From a checkpoint of a small mixture-of-experts model trained on Wikipedia.
Experts: 16 experts in each of 15 layers, 144 GELU neurons an expert, 2 picks a token, a sigmoid router.
Below are experts of layer 10 (counted from 0) of a mixture-of-experts language model. Rows are named down (a neuron's output weights, with its number) and show model dimensions 240-319. Each number is 200 + 40 x the weight over its row's rms, rounded and kept within 0 to 999.
Before each expert's rows: "raises" lists some tokens whose logits its average output raises strongly, later layers aside. This comes from a sample of Wikipedia text that the model never trained on.

# expert 2
raises: " ", ".", "-", ",", " in", " and"
down0,216,227,189,160,223,252,222,239,212,191,266,159,215,258,218,262,222,161,215,225,166,218,223,156,135,249,125,196,184,152,193,208,197,201,178,219,245,176,192,188,236,194,133,183,238,191,215,236,193,186,177,231,178,182,254,203,250,182,170,225,225,185,240,243,297,175,214,209,228,235,174,135,240,212,223,140,196,233,161,205
down1,170,202,169,162,140,153,174,159,169,200,196,144,172,195,235,202,185,238,222,220,266,154,212,175,250,216,198,241,238,219,193,125,224,198,165,216,264,198,226,181,148,269,189,203,116,136,212,167,210,199,210,172,206,201,257,203,231,157,224,201,184,204,182,158,212,214,269,193,221,232,261,144,211,206,190,185,203,123,249,202

# expert 11
raises: " ", "1", "2", ",", "3", " and"
down0,119,274,134,212,226,201,145,145,257,210,221,188,230,219,154,186,200,223,194,198,192,282,234,179,223,244,231,262,215,263,131,131,169,215,237,186,176,207,313,229,194,187,229,198,207,195,238,196,235,176,203,201,134,279,109,180,229,162,147,155,209,244,166,127,244,242,256,219,200,137,181,226,272,187,244,184,278,204,218,183
down1,346,189,241,241,172,179,205,168,196,224,145,185,206,220,170,290,240,120,190,274,292,169,215,197,229,270,170,274,213,174,216,155,234,171,210,196,201,291,204,242,221,169,158,185,172,229,210,185,192,169,169,250,213,216,186,187,190,189,151,240,267,240,139,165,163,237,248,172,144,181,216,178,247,126,140,184,195,220,195,206

# expert 14
raises: ",", " in", ".", " (", " a", "\n"
down0,213,143,110,171,173,196,154,243,222,228,192,200,122,162,117,248,176,216,139,275,204,130,157,159,207,253,137,176,215,269,212,240,224,193,250,181,214,207,215,195,239,217,227,176,189,200,209,206,216,244,195,151,246,204,228,162,158,170,186,119,208,154,221,147,121,143,186,166,231,146,256,184,166,218,277,231,278,249,258,213
down1,206,199,156,165,153,188,131,223,249,228,195,203,150,284,193,178,200,204,223,193,175,168,250,185,199,241,177,207,150,215,137,169,185,226,127,188,266,227,250,172,189,219,216,305,174,205,180,248,225,177,223,215,169,204,276,208,188,195,191,217,262,247,208,178,168,240,200,255,160,208,162,254,280,273,260,160,209,197,247,195

# expert 15
raises: " ", "'", "-", ",", ".", "\n"
down0,184,151,268,171,235,159,201,157,128,210,172,170,122,172,196,148,190,220,227,182,215,225,171,209,213,204,174,191,247,242,150,141,180,239,195,242,101,175,158,158,254,162,157,287,130,261,146,162,175,193,217,254,181,207,229,248,150,264,194,177,226,299,144,262,254,206,171,190,163,174,223,158,242,181,208,229,193,232,210,203
down1,194,124,189,171,250,213,220,212,243,220,177,189,258,202,187,220,215,171,126,195,179,158,228,189,187,240,238,193,195,180,178,151,216,166,284,232,263,217,268,232,189,246,175,284,230,193,156,203,226,159,173,246,300,120,191,198,139,291,248,186,151,206,162,156,277,232,187,234,154,171,243,151,195,189,191,170,167,204,167,170

# expert 10
raises: " the", " a", " "
down0,193,242,200,192,203,191,220,223,179,183,199,267,230,192,140,167,150,253,241,226,222,118,161,229,241,211,195,118,182,284,199,141,222,221,210,244,207,206,186,181,197,182,93,173,222,169,164,209,138,268,218,107,129,197,254,287,207,167,188,263,235,247,192,206,201,244,243,245,179,237,168,220,230,160,223,211,178,181,157,176
down1,167,161,151,223,206,133,229,224,106,181,204,184,198,157,97,231,203,278,202,141,208,198,209,211,146,191,169,306,185,228,243,146,184,214,206,198,150,201,214,227,196,225,107,163,137,179,197,213,172,194,220,225,226,259,146,170,178,260,185,181,249,225,198,211,206,188,229,229,114,250,165,221,259,245,210,264,165,167,159,235

# expert 13
raises: " of", "\n", " (", " ", ",", "."
down0,169,230,152,170,196,131,182,162,178,241,187,193,190,190,195,241,225,154,135,214,201,260,208,241,277,174,203,208,286,238,161,217,195,187,167,279,224,158,219,202,234,171,232,179,117,227,228,163,195,165,214,221,141,225,188,183,187,172,246,176,262,214,125,238,215,266,149,191,129,187,78,169,224,146,139,151,163,126,169,184
down1,217,285,240,263,153,186,238,179,198,222,192,283,204,152,215,174,203,211,167,175,164,164,209,196,211,248,222,168,166,270,227,174,209,226,201,233,203,198,264,190,184,123,201,271,137,252,219,239,272,217,225,207,233,165,217,174,137,169,206,260,223,161,259,247,305,201,216,123,158,183,143,191,190,148,225,222,211,149,166,197

# expert 5
raises: " on", " in", " ", ",", " and", " at"
down0,185,192,148,198,127,187,185,151,207,248,176,158,158,155,229,255,202,209,196,163,180,193,214,229,183,252,262,236,214,183,207,151,165,136,152,302,199,205,302,217,235,221,221,186,92,194,242,249,205,185,211,196,200,234,251,211,214,181,210,149,245,169,220,235,240,200,137,240,296,288,211,262,213,236,201,190,231,161,187,155
down1,209,160,143,211,305,173,180,224,204,156,245,146,222,249,222,122,289,142,239,236,249,179,165,263,249,266,195,221,229,142,259,189,208,191,201,218,183,196,175,196,156,263,259,185,128,136,220,225,168,218,236,197,230,214,293,196,215,203,224,248,178,256,113,230,182,211,165,226,201,193,227,237,143,213,177,238,158,176,134,235

# expert 4
raises: "1", "2", "5", " and", "3", "us"
down0,207,191,217,135,207,197,224,216,254,174,211,209,201,227,231,124,190,202,207,174,166,258,203,252,231,142,200,159,234,134,221,235,129,210,192,233,156,184,229,182,182,205,162,171,223,158,264,200,169,166,209,171,197,201,131,189,173,217,251,199,217,207,175,175,210,208,230,208,259,212,197,146,209,222,137,221,192,188,150,234
down1,184,230,203,189,232,187,235,217,109,232,228,201,177,262,220,222,223,237,189,255,190,207,206,312,182,103,201,192,246,224,175,184,191,255,219,224,189,198,154,199,187,189,290,214,198,149,199,176,220,153,158,218,146,227,219,206,186,296,189,126,151,221,138,230,115,193,191,221,169,293,248,199,156,151,185,190,188,252,245,181

# expert 9
raises: ",", " and", " ", ".", " in", ":"
down0,195,189,248,190,143,208,194,224,197,180,236,166,237,187,191,196,212,235,225,102,259,184,227,206,184,209,233,203,245,208,163,207,184,184,115,101,240,238,240,203,216,187,218,174,275,209,275,174,222,211,91,191,266,172,196,95,231,186,169,190,265,181,190,145,225,210,283,214,203,167,213,95,208,234,234,180,267,254,241,206
down1,170,262,214,118,214,229,245,198,152,159,152,177,268,223,178,283,175,200,155,150,155,200,193,205,233,184,182,219,197,156,179,206,202,145,256,190,199,193,263,182,171,200,224,232,170,258,189,263,197,206,128,152,249,190,201,195,323,253,190,157,153,127,181,221,195,227,167,237,218,185,246,218,101,135,190,209,189,252,198,168

# expert 8
raises: ",", " and", ".", "\n", " (", " "
down0,195,197,264,239,212,196,211,242,175,224,200,154,214,147,175,239,159,248,117,212,200,187,196,279,266,186,140,181,256,209,162,158,250,211,230,197,201,198,168,259,244,176,162,246,197,205,187,195,205,192,150,140,134,223,164,244,224,184,175,248,206,183,217,126,158,233,221,186,209,175,185,260,212,258,266,263,130,107,213,168
down1,163,191,133,237,223,286,197,181,196,160,233,207,224,263,219,259,200,173,184,228,177,195,197,191,209,184,239,157,207,269,195,123,126,200,223,99,165,214,165,181,182,192,194,251,226,153,227,202,160,163,266,186,186,206,137,156,300,190,169,325,211,231,150,242,170,235,191,142,245,196,206,194,210,199,218,205,214,237,151,158

# expert 1
raises: "1", "0", "4", "5", "2", "6"
down54,209,189,216,124,207,150,213,215,217,228,248,292,171,203,206,119,159,190,179,123,184,184,243,199,154,170,108,230,102,240,178,191,274,173,175,209,201,184,185,199,200,108,223,270,186,179,177,210,158,232,179,263,181,222,227,223,188,144,201,165,187,254,206,233,219,222,226,260,217,218,164,205,189,240,156,172,255,255,131,182
down55,204,199,201,90,137,120,233,168,186,163,207,155,221,155,179,153,260,164,163,115,136,199,169,211,200,218,118,199,191,136,224,203,215,183,241,246,143,115,204,188,145,217,220,227,257,230,248,195,173,203,230,207,192,243,172,171,166,208,220,173,165,260,201,209,171,255,109,293,237,118,181,208,214,177,140,265,168,181,163,226

# expert 12
raises: "\n", "-", " ", " The", " \""
down54,245,234,157,246,210,118,255,146,234,184,244,178,219,201,247,133,193,191,221,196,256,193,226,218,225,219,234,232,218,175,266,180,180,171,224,161,263,197,163,177,252,183,241,196,270,200,156,235,148,187,170,203,234,190,124,227,180,250,136,229,233,161,273,226,272,147,216,243,188,342,158,156,208,188,197,154,259,242,251,158
down55,243,179,188,170,90,218,234,222,162,202,197,196,197,201,177,160,159,211,180,258,180,217,212,180,147,177,181,232,259,200,124,99,160,218,221,236,201,204,194,163,200,249,148,141,170,164,111,188,252,216,167,151,270,223,164,192,234,169,193,214,168,239,257,205,159,236,169,213,196,212,204,165,159,279,301,215,183,208,221,251

# expert 3
raises: " the", ",", " a", " and", " in", "."
down0,234,260,181,141,221,190,189,188,185,168,235,242,175,236,152,205,215,217,178,188,165,190,135,197,209,201,211,271,185,187,191,212,243,225,153,249,154,186,137,163,164,245,213,184,236,232,246,218,133,232,193,205,252,272,269,201,197,105,193,130,181,186,202,175,195,131,250,211,255,229,141,165,183,243,222,179,94,227,217,202
down1,222,255,249,145,172,193,157,239,202,170,193,123,181,138,277,243,185,234,200,238,158,213,176,165,174,252,200,258,198,170,131,210,197,254,179,244,217,172,161,225,316,189,149,191,231,177,229,166,170,268,215,188,225,194,172,190,242,149,220,217,273,166,222,153,230,221,252,209,203,183,214,194,132,197,156,132,237,193,223,223